config.toml
n_layer = 11
d_expert = 64
d_shared_expert = 128
normalize_top_k = true
routed_scale = 1.0
balance_bias = true
lr_router = 0.000571
vocab_size = 12681
tie_embeddings = false
Below are experts of layer 8 (counted from 0) of a mixture-of-experts language model. Rows are named router (the router's row for the expert), up (a neuron's input weights, with its number) and show model dimensions 0-159. Each number is 128 + 24 x the weight over its row's rms, rounded and kept within 0 to 255.
Before each expert's rows: "comes after" lists some tokens at least twice as common just before its tokens as in all text. This comes from a sample of Wikipedia text that the model never trained on. Tokens count by the router's weight.

# expert 17
comes after: " a", " the", "-", " an", " is", " The"
router [165  99 116 125 140 109 108 106 172 158 150 120 117  99 119 110 133 149 110 126 186 141 117 148 138 152 124  93 168  86 167 180 166 125 113 122 151 113 140 124 140 117 128 149 155 144 161 135  98 139 115 142 169 157 110 117 156 142 100 107 114 107 119 144 115 131 120 113 138 169 108 167 150 147 138 144 166  96 121 134 145 127 121 125 109 193 126 135 147 102 149 106  98 113 142 128 131  62 113 106 151 108 126 154 150 163 160 112 110 119 136  77 105  91  81 128 118 151 148 155 145 123 114 143 160 118 177 136  88 159 111 134 136 173 150 134 129 106  96 102 103 135 131 131 121 140 120 154 152 116 113 117 108 114 103  81 165 142 163 109]
up0 [168  95 121  96 118 108 123  70 142 146 101 150 112 104 106 139 142 162 122 134 104 141 126 153 137  78 120 130 148 140 141  88 125 150 135 162 140  95 138 133 161 146 130 131 129 159 172 131 119 130 116 123  92 112  71 122 118 103 116  88 167 137 120 118  81 162  82 123 138 109 142 123 104 113 119 133 120 108 108 160 137 145 172 146  75 169 149 173 142  91  91  99 142 137 154 148 143 135 121  97 131 104 166  95 110 160 142 123 141 137  95 113  80 112 142 154 124 134 103 130 141  90 168 158 171  85 161 132 120 109 144 110 138 132 112 143 146 142 136  83 139 156  99 142 100 143 122 131 141 131 111 155 109 141 142  95 172 129 134 152]

# expert 77
comes after: "\n", "-", " •", "\n ", ")", "°E"
router [160 114 130 136 165 143  45  77 164 147 136 123 148 135 102 152 118  94 152 143 143 159 143 124 154 144 145  97 147 110 143 118 136 112 119  86 149 116 100 166 111  60  97 145 101 131 150 150 104 122 129 179 140 127 115 104 149 156 137 102 123 123 162 130 130 148 140 118  86 179 141 160 130 145 142 119 141  79 125 130 129 136 111 120 106 122 133 137 134 134 151 105  91  93 145 134 141 143 142 119 158  87 111 156 108 162 145 116 118 152 134  84 106  91 156 157 107 155 176 128 133 144 152 142 121 128 164 121  98 166 110 150 119 117 100 122  98 101  93 105 157 164 116 155 131 143 103 160 164 116 117 107 120 154 163 128 140 125 135 108]
up0 [133 147 158 136 163 136 140  83 159  86 140 153 145 138 100 168 108 116 110 119  95 168 110 116 163 175 108  82 141 108 133 114 174 132 153 103 128 108  99 109  99  98 110 143 168 125 141 150 154  82 113 118 150 110  88  96 117  83 130  92 120 154  94 134 135 140 114 140 152 157 138 168 147 156 141 147 138 114 135 128 118  92 121 116 101 166 124 101 144 131 165 128 147 133 137 113 109 108 166  91 126 123 103 140 101 102 125 102 134 129 109 119 126 117 121 131 154 182 148 155 135 107 143 121 149 113 177 135  96 124 138 193  99 116  95 145 120  88 117 117 149 155 127  75 135  93 103 124 170 130 149 150  96 116 125 138 136 148 151 116]

# expert 0
comes after: " |", "|", " did", " 3:", "19", " 4:"
router [138 123 148 170 161 159  94 105 152 121 144 119 111 122 123 132 142 125 129 124 135 143 128 151 125 191 149 132 151 120 178 166 101 132 115 128 139  94 133 154 104  80 145 161 119 175 143 171 119 134 109 166 186 189 119  79 175 124 107 142 143 124 115 125 138 139 131 117 117 143  98 167 132 153 128 129 137  77 123 162 154 131 150 104  65 154 131 128 154 112 110 105 101 147 159 169 129  87 111  64 155 133 123 130 127 130 160 129  98 125 125 131 118 127 132 128  93 177 150 150 110 116 137 127 143 115 170 123 115 160  93 142 106 143 123 108 133 117 124 106 118 136 122 103 122 115 139 151 139  84 128  93 143 117 130 123 173 150 143 115]
up0 [112 161 182 135 131 102 132 182 176 128 140 154 146 109 145 117 164 132 140 176 167  91 148 139 136 151 166 144 135 158 127 131 139 105 138 143 126 145 102 156 119 135 174 150  90 166  93 133 143 118 130 132 112 125 139  98  84 138 113 130 149 159  85  97 123 143  90 117  93  95 146 123 125 147  94 111 139 134 135 128 103 148 110 131 140 122 128  96 120 132  72 173 152 145 116  84 128 148 116  67 152 148 123 114 121 126 116 126 150 138 119 130 116 145 115 147  89  62 132 152 141 128 139 118 145 153 159 121 151  95 109 109  87 152 161 150 113 156  74 155 103 106 100 142 106 120 134 110 149 107 126 145 123 107 145 135  93 139 168 124]

# expert 84
comes after: "\n", " 0;", "\"", "\n ", " known", " MF"
router [184 143 130 172 140 144 125 110 181 151 140 117 102 102 106 129 124  97 129 171 164 178 110 157 139 150 106 108 183  80  95 128 125 135 129 124 167 139 122 115 119  92 134 147 100 159 126 141  95 146 145 136 166 165 118 103 144 174 124 123 125 119 141 139 146 138 163 112  53 126 117 169 171 157 100 107 131 109 131 114 143 148 116 101 140 137 118 119 165 123 105 123 134 132 125 119 123 108 109  74 161  92 109 141 160 104 144 124  96 147 156 115 119 148 131 140 129 111 145 142 114 102 122 133 135 120 142 131  97 146  78 136 102 124 114  97 110 128  81 132 130 129  97 119 124 126  89 152 160  94  75 109 160 114 126  94 152 133 138 135]
up0 [115 134 149 106 129 150 147 100 135  96 123 141 109 133 135 157 144 145  93 125 127 150 158 143 115 111 157 158 130 136 133 134 107 131  81 101 115 162 132 101 128 148 144  91 111  84 146 103  93 128 136 112 138 164 104 143 127 117 128 183 115 111 122 144 108 121 106 111  69 138 176 162 120 117  88 116 134 156 154 123 125 120 156 140 121 103 146 135 153 135 171 145 122 144 150  94  98 101 116 121 107 146 104 161 144 144 126 173 130 131 140  94 105 119 145 123  82 126 105 168 110 105 127 186 127 127  93  95 161 112  86 124  98 126 126  60 109 137  72 134 108 128 139 103 128 106  94 115 117 119  70 126  82  83 154 113 149 114 145 127]

# expert 21
comes after: "\n", " on", " was", "On", "-", " On"
router [173 128 114 114 180 121 109 134 153 118 139 118 133 117 128 128 170 119 139 156 142 175 145 123 114 154  95 118 177 106 155 159 169 170  95 141 170 131 122 117 127 103 170 151 134 152 160 162 103 109 108 150 151 130  79 124 129 146 135  98 124 110 156 124 132 154 124 119 107 175 114 158 142 156 120 108 162 112 135 134 110 128 107 125 122 172 127 153 133  96 136  97  98 156 166 208 125 129 113 110 120 142 169 143 143 172 165 142 110 140 154 141  86 106  98 162 109 151 121 141 118 148 125 142 140 136 157 145 107 123  78 134 121 128 137  95 111  74 111 128 127 158 126 138 119 115 115 137 144 123  78 113 150 131 124 113 180 134 118 148]
up0 [146 157 125 120 155  92 118 105 142 102 133 127 111 125 114 133 149 107 161 140 158 154 141 124 134 151 107 125 166 111 180 157 168 127 106  92 128 132  89 153 122  99 140 130 115 131 149 133 119 103 109 115 125 132 124 132 119  62  93 167 118  96 168 112 132 124  98 129 105 152 134 165 115 140 161 158 136 125 124 136 119 146 122 116 146 150 115 109 111 127 100 133  81 130 163 181 125 100 126  90 147 168 157 103 143 125 139 133 102 164 161 129 137  81 106 146 114 114 167 156 159 146 133 111  98 131 164 152 133 125  80 113 114 100 133 164  95  60 117 156 138 166 142 104  92 123 126 119 143 113 113 129 155 162 105  67 152 123 139 156]

# expert 46
comes after: "\n", "-", "\n ", "=", " ==", " Binomial"
router [174 109 137 131 134 147 103 114 182 172 181  82 119 128 138 130 137 102 104 146 121 115 126 141 115 151 122  94 192  95 119 140 139 162 106 143 155 109 122 133 111 104 162 122 107 169 169 154  81 131 154 149 142 131 130 108 164 178 129 136 143 127 139 118 108 169 122 120 115 144 124 166 135 157 102 111 149 106 146 143 159 146  98 142 118 178 130 132 167 124 132  98 153 110 152 153 126 136 113 109 150 123 155 113 129 157 132 112  86 143 164 121 128 149 137 139  96 135 152 155 100 123  95 154 153  89 171 142  81 161  98 141  94 135  87 137  92 136  93 107 119 150 125 130 110 104 137 142 181 103 128 108 125  95 117 123 132 115 147 132]
up0 [159 125 113 130 114 129  75 150 120 100 127 126 186 148 138 120 174  93 140 153 172 137 121 147 139 121  97 147 131 148 134 137 160 109 140 112 178 159 110 139 140 122 131 145  92 204 123 172 114 121 110 104 132 158 150 103 122 129 143 136 108 151 107  98 161 147 103 110 158 111 123 127 104 177 125 129 133  76 146 168 151 121 144  79  70 170 147 153 165 126 117  73 132 108 160 121 111 135 146 131 129 105  81 139 104 115 118 103 134 128  89 108 103 113  95 103 132 122 152 145 141 132 163 143 159 142  94 159  88 147 120 134  86 152  93 160 133 127 144 124 125 134 131 129 110 116 127 118 119 118 130 137 118 136 160 108 127 108 152 154]

# expert 22
comes after: " the", " was", " his", " were", " her", " be"
router [162 120 118 166 161 156 125 121 191 166 167 100 126 136 119 115 151 126 123 156 129 158 152 132 128 169 117 115 132 145 140 173 132 137 117 133 166 109 131 167 119 114 147 144 104 140 133 138 111 169  94 172 168 154 100  87 162 155 132 133 127 106 138 144 142 133 154 113 101 145 123 154 166 141 154 142 145 110 118 148 162  78 128 101 101 143 142 160 152 106 134  97 119 123 156 148 160  90 159 116 144 114 149 138 129 160 166 105  87 144 108  98 142 121 101 129  92 119 166 140 114 102 156 133 136 110 157 132 110 140  83 155  89 146 105 125 145 143 121  91  74 161  83 112 140 134 137 147 133  97 109  94 125 134 131 111 133 169 107 155]
up0 [137 166  84 135 135 162 128 132 149 143 147  96 143 115 131 135 136  89 128 145 107 176 106 103 157 120 142  81 119 103  90 116 157 142 121 112 124 164 148 106 113 130 108 122 153 151 124 125  87 173 131 133 142 128 121  69 123 108 135 141 150 106 101 142 145 158 190 134 108 154 143 159 116 142 116 124 142 145 160 117 134 133  94 126 133 124 103 144 146 102  97 143 154 137 132 130 164  97 148 138 137  84 126  92 113  97 131  62 156 143 145 128 139 180 144 132 116 141 141  96 103 119  99 112 131 120 143 155 107 191 129 136 132  61 124 131  86 130 126 123 118 170 106 125 127 153  80 140 124 112  96 108 133  83 118 168 130 143  90 124]

# expert 35
comes after: " the", "==", "-", "===", "|", " a"
router [144  97 132 152 136 128 128  97 167 153 156  84 156  92 131 147 116 127 162 163 148 131 146 128 145 168 106  86 140 138 161 142 145 130  99 133 144 109 112 175  93  97 141 147 119 145 150 148  98 129 115 148 128 158 140 105 163 137 153 120 121 127 139 125 151 122 156  82 114 166 118 152 139 168 124 115 154 156 142 110 122 138 162 132 109 155 104 134 181 112 161  86 116  96 152 174 135 109 135  94 165 117 169 116 116 134 149 109 101 122 135 110  91 139  97 170 113 156 165 172  98 117 138 140 147 120 128 114 109 159  75 159 118 137 132 103 110 139 109 129 136 152 147 106 100 124 136 107 137 128 106 105 144 112  81 102 178 164 121  82]
up0 [127 141 155 106 141 163 116 133 123 112 154 105 108 153 118 147 126 102 102 171 117 137 111 126 118 153 110  74 153 144 128 133 140 198 154  96 153  88 113 140 134 132 105 146 134  88 101 137  93  71 139 133 123 129 132  90 167 146 119  92 130 120 168 170 161  93 114 128 166 106 137 133 137 168 148 128 142 170 147 117 131 134 113 125 136 141 132 103 142 146 149 109 132  94 168  91 140 140 138 118 164  91 160 126 125 139 111 118 127 128 174 118 158 109 102 155 125 119 147 134 116 130 159 122 117  82 123 137 139 172  92 149 143  99 117 116 114 104 116 137 122 136 124 151 121 117 141 130 143 137 166 137 180 159  90  52 166 101 159 137]

# expert 49
comes after: " |", "|", " 3:", " −", " 4:", " +"
router [132  75 107 161 164 164 126 156 140 146 153 112 139  95 164 132 127 124 168 156 153 160 121 166 117 157 150 127 152 110 172 162 138 113 104 150 155 131 135 112 115  38 167 160 119 120 163 139  91 151 112 188 162 152 108 120 150 109 140 107 120 118 105 146 139 135 122  97 107 144 127 170 118 152 159 153 123 134 133 169 151 133 153 154 109 142 148 120 134 122  85 109 101 120 146 134 115  96  95  56 136 104 135 146 117 160 166 111  96 152 150 122 101 124 127 142 100 141 165 144 115 145 140 127 120 116 153 133 130 128 102 140  86 123 128 141  99 129  85 125 100 131 138 123 141 123 129 143 145  91 116 115 136 105 115  98 135 155 152 126]
up0 [127 124 162 115  97 129 152 139 128 123 130 136 114 102 145 157 118 127 123 122 168 119  75 204 100 153 143 146 146 132 140 149 110 128 128 147 104 149 135 135 100  95 148 161 132 115 139 131 136 141 105 158 148 114  84 125 121 139 137 120 104  98  78 133 152 165  97 105 139 129 130 173 131 138 130 140  95 167  70 148 153 107 149 126  99 122 175 137 128 119 135 121  86 156 117 132 115 138 163  81 133  96 168 185 119 148 151 114 123 106 187  98 104 123 113 112 129  98 101 131  96 149 167 107 162 124 141 134 156 110 114 122  89 142 125 158 162 107  81 110  80 129 100 118 146 116  93 119 129 124 132 130  94 131 118 126 152 155 141  95]

# expert 79
comes after: " the", " The", " that", "The", " this", " This"
router [161 127 139 161 145 149 102 126 157 145 173 104 113 135 119 155 140 135 123 124 151 150 147 152 118 154 141 117 144 161 132 136 132 119  97 104 157 132 164 152 102  95 111 138 103 176 153 157  92 135  78 141 165 163  89 102 152 141 145 122 106 117 129 118 112 139 131  73  75 166 106 170 151 145 120 112 133 115 105 128 142  94 118 147 121 170 119 155 166 139 146  94 113 107 144 168 126  98 137 107 160 110 146 146 158 193 171 109  93 139  91 103 132 121 118 140  99 138 158 151 133 104 118 132 126 130 156 143 114 131  91 172  96 131 113 144 122 138  97  92 110 147 123 119 106 123 135 125 145  65 122 100 124 119 147 122 135 176 117 122]
up0 [159 164 105 143 176 140 125 103 122 128 114 109  81 146 129 133 132 108 120 141 162 132 131 114 134 121 117 160 139 129  91 106 158 117 173 124 121 140 128 144 145 145 133 168 117 179 112 113 123 182 133 127 105 148 123 111 142 157 139 158 102 115 120  76 131 101 125 117 145 148 112 136 184 108 141 134  99 121  78 111 102 109 123 108 124 116 124 150 137 138 143 124  89 134 114 156 113  88 134 127 127 160 118 151 122 164 165 130 141 162 131 139 136  76  88 108 120 134 120 124 124 113 140 108 127 112 142 129 137 145 119 175 109 154 132 160 163 188 137  95 134 150  80  61 107 116 108 107 116  98  95 138 125 195  75 119 132 166 130 134]